Weights of a small mixture-of-experts language model, trained from scratch on English Wikipedia.
Size: width 224, 30.9M parameters.
Experts: 64 experts in each of 19 layers, 32 SwiGLU neurons an expert, 8 picks a token, a softmax router.
Training: a variant of SOAP for the experts, 246M tokens, 3756 steps.
Below are experts of layer 5 (counted from 0) of a mixture-of-experts language model. Rows are named down (a neuron's output weights, with its number) and show model dimensions 0-223. Each number is 128 + 24 x the weight over its row's rms, rounded and kept within 0 to 255. Numbers have three digits each.
Before each expert's rows: a language model's description of what the expert responds to. This comes from a sample of Wikipedia text that the model never trained on.

# expert 63
What it handles: And, names after T. The word "and" between items, plus name pieces after T such as T-all-adega, T-om, T-ony, and pronouns I, their.
down0:125127144132135113119116109149141142103126135123155130169116140162081128142132107130113128142132139148127130153173122130126136121140169158093116073134127087128122096157118147103123169134175137130146114101105129129103124123168173116112116097085113183166139120137139103087090151148163147121134128151173099128149155131152092104090092153145096142153144117130120166153114190064094084166120106110119130112106145137145107119135119111110168088130148110106146149120093140155134158134124108120149108157155135145093109125182128107103115098175136121135129156092129162112134195105129137159140120143072166122166147093122140139159134148157168131128118112165105138115148094103151114127122

# expert 11
What it handles: Word-ending suffix pieces. Final pieces of words and names, such as -ity, -ary, -ium, -ie, plus whole words like year, time, species, con.
down0:121172118141160118144127185108117151165096124174093113151097093122095128128144144137126163122125107129073111114110120087100144125135131097090126125077122117106108131134131092131119140111132157133156160114083156157139124106120132149118121178133165100181152169108118150163126074101116127122144148144104140112110130129118109096123115169122153130118130105159134138135135163105115130115139152138166130131130113145129090147155140158151127156112128108136136145188148085133108132112100130123161168116120116120138151165127121109128142153108120134072140109060139135123143116141140145142108104107088127155091102147106077136123112119099138187083145150123119162134080132202121116090143

# expert 7
What it handles: Title colons, table punctuation. Colons splitting work titles in lists and tables, such as Germs Of Perfection: A Tribute, plus table pipes, dashes and blank cells.
down3:079126190130124153150117143121099140117147147112118105089179126111148095114141137117126152167148176131086135145132102096098120112101136140101126141112145129125126150138100160113131127126120133093124131147074138132148135105138132157128108148101108095139138081140153155101127095159106097114133130113118146135112092126157143159109120115084122146108106131107141181120124151137154168167126086109116128133147151126169145103129150118074148125102104156143085107131105092152147149174108119157123131077160154163160104097128137144100120085127131113109128120150137083128079093086122139158101121114095100125101092073147128115163124128125147156139154129117088136079106118147153185101131

# expert 41
What it handles: Verb endings and function words. Past-tense and -ing endings on verbs, such as toured, worked, tweeted, plus east, had, would, from, was, for.
down2:121135164160143115153134099100104094145151118091122151173162148127149137113155161102100139130098133148073104106172130112138136125109115126164117119128135096110145137119160104102142135124164159091164147109121161157169148122148129139107110091165141132091085094144109132140130057152089101127106128142131136138157113120097116115141122118134163130187142141136133085156133162124156122161096076126102133129126096138138146145155110115123143139111134167159186170127090127118106164142200143152122112114112097143118145088150076137121105151163129114110099136168144136111131160134168170136148146160119178142097117162148130144110116107126117118119082111116135141115121119111122128146159

# expert 56
What it handles: Adjective suffixes, place adjectives. Adjective endings like -ical, -ral, -ular in subtropical and central, plus place words such as French, American, Island, States.
down1:129124097121096114115113128096112100134145159125119126156111125146112127091132148150108151116120149130130139159142130130119165098119121169136095164148126132139132185109095152187101154086136097104129150144124146161145133157107136118139143101133157129123088158129108131115140109120110102132109123101141136101116118158124139122078078124141142188099095139182095168135134121107131110129137084154120113134123112108104154110160139164119104074115116163147147148174165150084124160135178099152106168114103116140114127132204103119097142113144101171134086094089146135123149132149110128123101115072129162085147102148113126121134092098102166119110141105138113123081138132153134141119093

# expert 55
What it handles: Prepositions after nouns and verbs. Prepositions such as of, in, to, at, by, for following a noun or verb, as in invasion of, teaching at.
down1:158151121128117148120139135155132127166150138103125147112132105097094119136149164130147138125121130127111128118184146136081125089131162108110132094100143094145141112146124145154089119132163151147152102142134175132114102170116144097111123112137153108119138136118089161163119098184115130195136114173107149166098140109128160086174123127105104157118174098097145152147136121154125114092121130147151144143131173136152076113106110183115139120107106128089175140141139078142166073117104143119165131152109118143105107144103138177102126136149167110102136128128145121161146104115123104129098142097103134128139147146125128113090091116140140129135126156088155105135174149132149083119083

# expert 32
What it handles: Digits and b-pieces. Number digits in years and tables, such as 18-7-3 and 1-1, plus b-pieces inside words like Sun-b-urst, Turn-b-ull, el-b-ows.
down1:133114112130140127177105149120113150112148104151132140116154104092148150130132115127108088132132107116154115136080139124139182173133115116101131155106073122133125137112134148140116104162081128133154141146131154137071162110154116157159165107144109166101154132127120184098169102110125124099097144108154107152140087077147135124143128082162160152150155142151130075120110113080116107099159133122103125134172138135130139135123145134091134111147142138145135169118149131106079165104140147138135155150135132137116115139161137116147138090100159145114140121140125100122117123174135076108124075099106090110149094107136177162113121129155123077142121149107105108173145135147115188120125

# expert 4
What it handles: Mid-word pieces, function words. Word pieces after a short stem and common function words or punctuation in prose, such as v-ia, app-ly, vet-eran, of, on.
down0:124123124106090117150159099149111094149121114114135138154104100194137135137130107132111114120140108142104160146156134163129137142097120150136128135139133131164089150085140082116139135127163127117126097121156137133148155099113113157141172153117145109107070114150110147118115152094134079130150128115203109139093117132132113129174145141123116148131114101122137110134111102128112141134130115137161162106104145177116121096153104157142147136113118116179121116147111096163107104152150131188106089147130121129141105120137139115118096150095126169057154093131124098110115129143099113116135127141138148130124102108210105152084118156111089121131140138074111103173142131179102118123086

# expert 21
What it handles: Second-letter pieces in names. Pieces right after a capital or digit in proper names and tables, as in A-ue, A-e-gean, A-c-ademics, prolog-ue.
down1:162127097128139139169137127117110118155142158143126155127149109077101162146099148117121115143155160093124138156121094113086141151143147103129125132126118092120157167169109079121109104121120129102130181142180115145144122171105120122130138159136126140149105148097146125158162123132096141127143115116137112101105145157145126179120123159094111141168136131119139156126138129115127134093125122123150129153114108096122101105152155180174136145138097148160125075086148115108162101143093119086105138097128143128115081146141141136172112154120131119151107166164111149126123104154168120135100168100087154107128106139122126147123173121138072170124177160154155108143103140182112099159092

# expert 16
What it handles: Suffix pieces like -ter. Word-final pieces such as -ter, -ers, -ement, -ister finishing words like counter, polyester, altered, plus words like University, career.
down0:086116146145157104145112142140147112149145183125156140109126138153152139133185145119160134139138117132139096112107136147114091112156126104167112140133115142142152102092135162118105132138123144112117166075104140076140141125082156169118129161135133112166168129130130133107131173102137128148111128131159114124137139141115108134134132054165156137111122137120070118141087117167134112139129107130095111133114113124124153147161085122120163149127103087168120139094135141081128127137110142158169151152131151071125133108095154133091140095155098165151153127161105097159101164136178123151118073109135148188127106140120154125139110143118132151146078110137157091087124108120145126130147

# expert 43
What it handles: Mid-word middle and end pieces. Middle and ending pieces of ordinary English words in prose, such as catalyst, diplomat, mammal, tertiary, technologies.
down4:112093110138138146178096146097111107152129143136100086151152145089110166123113091107137117156095146173130122150139175091173131115116110134101077137112134146118128116100121117148091135150124142158112105088154133152117058091110127115115104119082119163099114091172130108101134136143145124136159132142112137088151089139120102082136148112115152116104165133139165150138131121146094131075144127158083126143146142126126141150091122117087127132102147087173152093148107138154137130117097137107107126112106135084150126150142151102138079150097092189113120128159096144177136102115122104134116142157138142130119124111132104153131133137136135103145152136156100103103091145135110160161090

# expert 38
What it handles: f-pieces and sentence ends. The letter f inside or starting words, such as de-f-ining and Okay-A-f-rica, plus sentence-final periods, closing parentheses, and verbs like was, became.
down0:116139109127113156092109127115172107104137147126169111147138151111120112130101145060153145136140140149141130173109098094117149119141134163122141107117171104130183111100115193134158132158125149153121144152157128177142146164153175118107109124107105130129150127122122120135179125155129086142102116163130142086107131119111120101136131163090120127160146152136070177142134141149131087118126134159117117116178153121132104133134137162067159114139123145193136109185119145129123107147122110132114114145128114150158141151118125105121093108151114099095126147103140113139120128133160129082139112137134171131102136178152141100129148109173137101160164119142110088111134169138173124089140

# expert 13
What it handles: Line-start list and heading marks. Markup right after a line break, such as = opening name headings, - list bullets and | table cells, plus occasional the.
down1:143129162101123142140120150109142152106102108073145181148165103104106165144159136125103104155102082133134128114098135080141149106131143126119141082116121116143093090112129130136125093174141153093134107109140125097091166140166076152124132137155109145149140127127144141127116130129138150143117121133159174137132112151096144159134140126134151150118110136091133135123144129116098157155171139126089159147125122113125118145128134131160163145156133135149099162117124157122115167149141156143104076132130140115126172135132113150080176153152155205105089091165122107110174129126152111187126134110166148151188125093176120129107108135105111121099153127158119129131148089161104111110139

# expert 33
What it handles: Mid-word syllables, Latin names. Inner syllables of longer words, often Latin species names, as in nuc-if-era, rel-oc-ated, acid-if-ying, Gri-ff-in.
down4:128112119126137102064142096126114114139142148132104178110131108110126073140118111123125145073145106161133134097143101102127150137144122127153113103151149083107111114119079046139133138122124141137150170140154136135129122114131128129171145148170173134143097120141117141153089121097125169122105084099083126120118153123164139144095117146143109117141125098171146114092166110121126098159124106103145143083120106155102158091161140124162084111131115156119117136156085131136105115103099129129157140148133102107099093164150157099110129129086128103159134128159143148121157106151116158105118131159173127098094144133115099151112157122109114142163156129191149145147105095120136091114114

# expert 58
What it handles: Infobox breaks and commas. Blank line breaks ending infobox field lists, like after Position(s): Defender, plus commas, opening parentheses and capital initials of names.
down3:117113127142152103096148129099150169131106106176171127146094128085141094128117074127110134109143148097134086076132142173194146125124175153107115134101120160129124146134109116112143137091161159153083161143098145087151131112160166112097157165117121121151109134110104134160125072110135130106139070149146142142101118137134151134138134168121160139137154148139122126100133113097148139148083144111159090111164140124096108113081090087144156155129128126168159104131122107102104120168102121113116117102156123123107095133097125119126130142149102129136180102109153137152115138158101103157124145129123153129134112165132129136137090147134147146099108115140103121186085136124095102144135

# expert 59
What it handles: Articles and conjunctions. Articles and connectives in running prose, such as a, an, the, and, or, mostly after of, in, with or commas.
down1:113116162114156120129128199115106139093122116132145149128170164073129133121160131130164159170093119148131094089129123089097113181181097129160141148149150127102084136125126145147117135129128124136141103108104148153108126140133140157181123124144144137143119102166121130157145147169143095113138143185127095146116122178140152162138092127090132085119144107155140092101126146105093152146111170130103110122097118110164166154180128167124153181119127118116118105114129158131100134126139128097114125119171102102112141140108099113100142121142122163105139144106142141119109146106115114145132136097133094174104129100132140091089139097129094145154137069088133109162135128131091152121138

# expert 57
What it handles: Table separators and verbs. Long markdown table separator runs, plus words after to/in/was such as but, where, used, found, released.
down3:095121115112168116138118119150151127113109096159126148095171189128156161104164095105132151074142104137151090127111108135108086119152143109087124156091075146171101093112104187123184130149103095161129163120127150124144131138115122116088173157148126156138110156157121139115119134103132114115137085088126127163105147140130104115122111169162164122098088185161124140109117135151127079137146094110123117083151116152104112103126136154133118119129146139108118142140127089114107147139141145216143108134107111134154130109106100120125120131164165138139121138147118120110110147102133131082150137132139118120133161095098129132091073112110134111122149118140149169127117141100137115124133

# expert 53
What it handles: Word pieces after f, c. Second pieces of common words after f or c, as in features, decided, aircraft, entered, plus p, film, us, when.
down1:133158156130122148144095117182141095086141122123107103144176128123169115157122133097117134126074139120110113114132122156068149151108133129199095120166140105122099160088105168088115109142129122131128143096136121121117147107114117119121118144125126114080129110153137104123158146124093087127175142122105147141077102109127118164170122114135132119153132131157146120144133113152129138161145141126122137161091111131185146166113131112137129139111118157151112149132149122116043164128117174126148083145085126121132128110123112134109175116100132133083141129160099103138119147145146114148140129148183144105151127115165090100140128159157184071144167143109116139163119121128130108123124

# expert 34
What it handles: Verb endings, past forms. Verb endings and past participles such as -ed, -ted, -ered, needed, relied, used, made, known, often after short stems like n, m.
down4:133114164147108144107122096104140176114153155140134091152136113088129133157136138137098106137189191141142167138092114113119145135126119145121148122116161144120147162145140143103140115117127078101110112084129113176117131152112131138139089114116082122140077146106098142144143122148098141116128121101164136118129153130134093151138087122146143085118081167117118130191150168142139100120109142134091165116090118095142133141118128147137122142117130134088101174115153107139130118182119138115136162123160119138168098063113110147163114149116129082104111107153114147135116109160108124171160105135130134139136117171103104181126117122082141161134149120075102129141079153121140131130116

# expert 42
What it handles: Pipes after dates. Table pipe separators following a date or number cell in schedules and results tables, like February 9 | Sacramento, April 1, 2008 | Kitt Peak.
down1:139105134178146140137107133148135100158160093107108120139086114119108108125138137108091139148123161145115140110114144152132114098157127124112145181114168146130114130135149105099150108131146119122097145108096162112135166114088138128120059135133140094128146151128168129104141149128145140125145143163149104083147173116131132155146106132151158096135170130156171127152072103121152134132100142133138128132096169116121129105118118096129144089116140153122140113149098083091127113112095126129144135101154147121159080117157132170181109124153120150135170125161185124157126165100107109155124147136115121158145072116098144122121104179123150100166086136105094142170091115091117096098102

# expert 47
What it handles: Table cell separators. Pipe separators, line breaks, semicolons and dashes in wiki tables and lists, especially pipes after names, places or numbers.
down1:109139109116125107110126103121119136103153149113114130108097142126137081137126093074166068142107149167137148107149157122127104124182120137123119141128119096120146098096132118126092131146151117140100165162120133155063128166161148161125130117121112159124146129119109099116148136145114121107149152167104142120114103128111120077166083142132097115139144133154096112140118096120145093146147166157112137136137120157141151117136100171098115167127116138157194151150148140155111127143136106145181121132138074169126108150091161071136102125098141114132153122126136124162100096128122102086154092147121101113160128168109088140117162108120109126114132162149088150093171148135116092131165

# expert 31
What it handles: Taxonomy and com- word pieces. Latin genus endings like Streptococcus and Streptomyces, the piece of classification in taxoboxes, and words beginning comp, comm, produc.
down1:088140140070114125107100162156147163162148115110085106114133128143055134113150153108109120122150141125172095151139154098136149126093155115125113144130111113103105116117117170174089053118168102078114130105140166163151138113153115117133134102151163131124110071132138123112135144108140103149121125127114145134143090106116072087138150130117148166172138095133140150089142159110118108150144107183122122134122158127134130110135143129138103110143138137148167112138159107090147103126152159154101114134147094159128104103139105120172097135158172130145097137097138140099160131094107147131097101087156082101152122127129103133111123121167097126113133109131140126163093129125118154133139

# expert 48
What it handles: Word-initial pieces. Opening pieces of words and names split into fragments, like M·aus·oleum, te·enager, Par·rillo, att·ention, S·ir, S·ports.
down0:138131112166114151131184111096144115112111125121091105121126168160099125130151135068172163148110150122088134150066124121113103139146180140170126135106177159133130119146126124123147191169154114137094139131126099139163151138127120097138089116158144094107127063126165134117118161135138107138163149133127146126111144128152160112085141119121130096139131109137147087081082114129084136136086149149100137121136128111106183138136112165113123098134119123124109115134104129119125125142129170171120122100130098112131132102105082085129128136084151125142135148105145140127165138076131143148115157117126177130096178146139103142147141087128169148128108110165151149131137089153128134130120

# expert 46
What it handles: Determiners, numbers, endings. Possessives and number words such as his, its, two, first, plus word endings like wh-ose, cl-ose, numer-ous, bl-ack.
down1:100152097148097141153122108101082113117135106115135167107142127148126114154140203126107137120152119142147143154170168151119090111186110148100134143143133114163088135131148158118166150146128178172095134134139112143130153130105105136060152129087170126115091149151105135117135127136147150143105150133110118104119117163155099097145080122121110130144107145164136138148139075159128124133098101157094087110119116132140178123158097151101121137129118134147117156127129093182139124121153102167129151144159110149172114112111110130148107089112117148141105081114134116130121103141111162133140133181151136108084137162103150150141075161106136104146101110130144123108147114125114164100127

# expert 12
What it handles: Common English suffixes. Word-final suffixes completing common nouns and verbs, like reg·ions, econom·y, club·s, football·er, rem·ained; also final year digits like 201·2.
down1:151165137140146142124120152133115125162098127107118113102156133158165140097123104129152142117151152166189127123123146121122133096147151066120130150125108075104191098149155142112132132110111115140119109133155173110126130104124133121126145137178106153099110103080157094164114117132129109147094172095142122116163120137134091135146154097111129077130136121169103119121105090107077121147145140146136184082140076101143158088131130089145147099130169109131109094147124155132102125136141168124121121149103128102153121100098142119143140126134171081112105149102163082124118140120130139159099147165146110112133139139168136162153129149142079127147096116143143114095108140130111153165141

# expert 44
What it handles: Word-final suffixes, common nouns. Word endings after a stem, like ref-ers, f-als-ifying, chancell-ors, plus common nouns and possessives such as their, years, season, against.
down1:087138192129147114124139132120120127123156121144119141140091131164162141165163132143121112142126089149121122168099150120157124171148170135166142125105122178102143141159130159124177104132097128162157157129123090160118144119147148074084113116148089127149144089163116127073088107096142141151156090130135148080097110135123150150148110121122153118153154110141168129147112106116147149175127134107116132118108093136129149121105110127124194118114147109122155103149139124127139115111135138141131134174109129094102144149152112123111119153136147134098122138127152095124166112140131107142183097096166089140151113142145149146111144178141132128116114124066131190178151117121135126115086

# expert 15
What it handles: Among, the, structure. The "ong" of among/amongst, plus articles, of, dashes, table pipes and heading marks, and institution words like University, School.
down1:136113092171158126145131165138144168149108113143090139127091184113100114147147162079085112105115127098136105110133141154123158131126102112157164073113170130166169105098133136133139109148156175137113105106144183091129094129148154147132077109127135104134119091134136112068080101129092094131144151131161127153125150092150102128152138150103112130138119103115150146117143111109135128136169129122094115097097141130158136131144134152101101117151139147154159081133140168107192125165144132069178118112112101131085149120147146102131173124132151156133153125139121114125115142120130121115156132139098117133130114138171145144157105140169090147142135089144140144120139135113157139099113

# expert 60
What it handles: Infobox list dashes. List dashes opening infobox fields like - Full name, - Born, plus sports and film nouns like film, season, League, Year.
down0:160092153140099118158098161140140081109117088121051099108118098090132129129122103130126098140127105137097141123110160129143108091111063141104176103090145165115165146116108142147112130086078126156125099132104097133191142150083137082120183075133118099135122171106108140102138115138152139093142164098127143136124136129109152159155103149128154143121100133126099129137120127111137098144115128120167114144130116132128111175111121132117125121117145134095115160118107130094119105164128129089114108128096109150124145149121176137168141115189122138111107125154102124139179149142119129124123123073120127172115132143144139113145120131120175143090125145116120081134130107109133137160091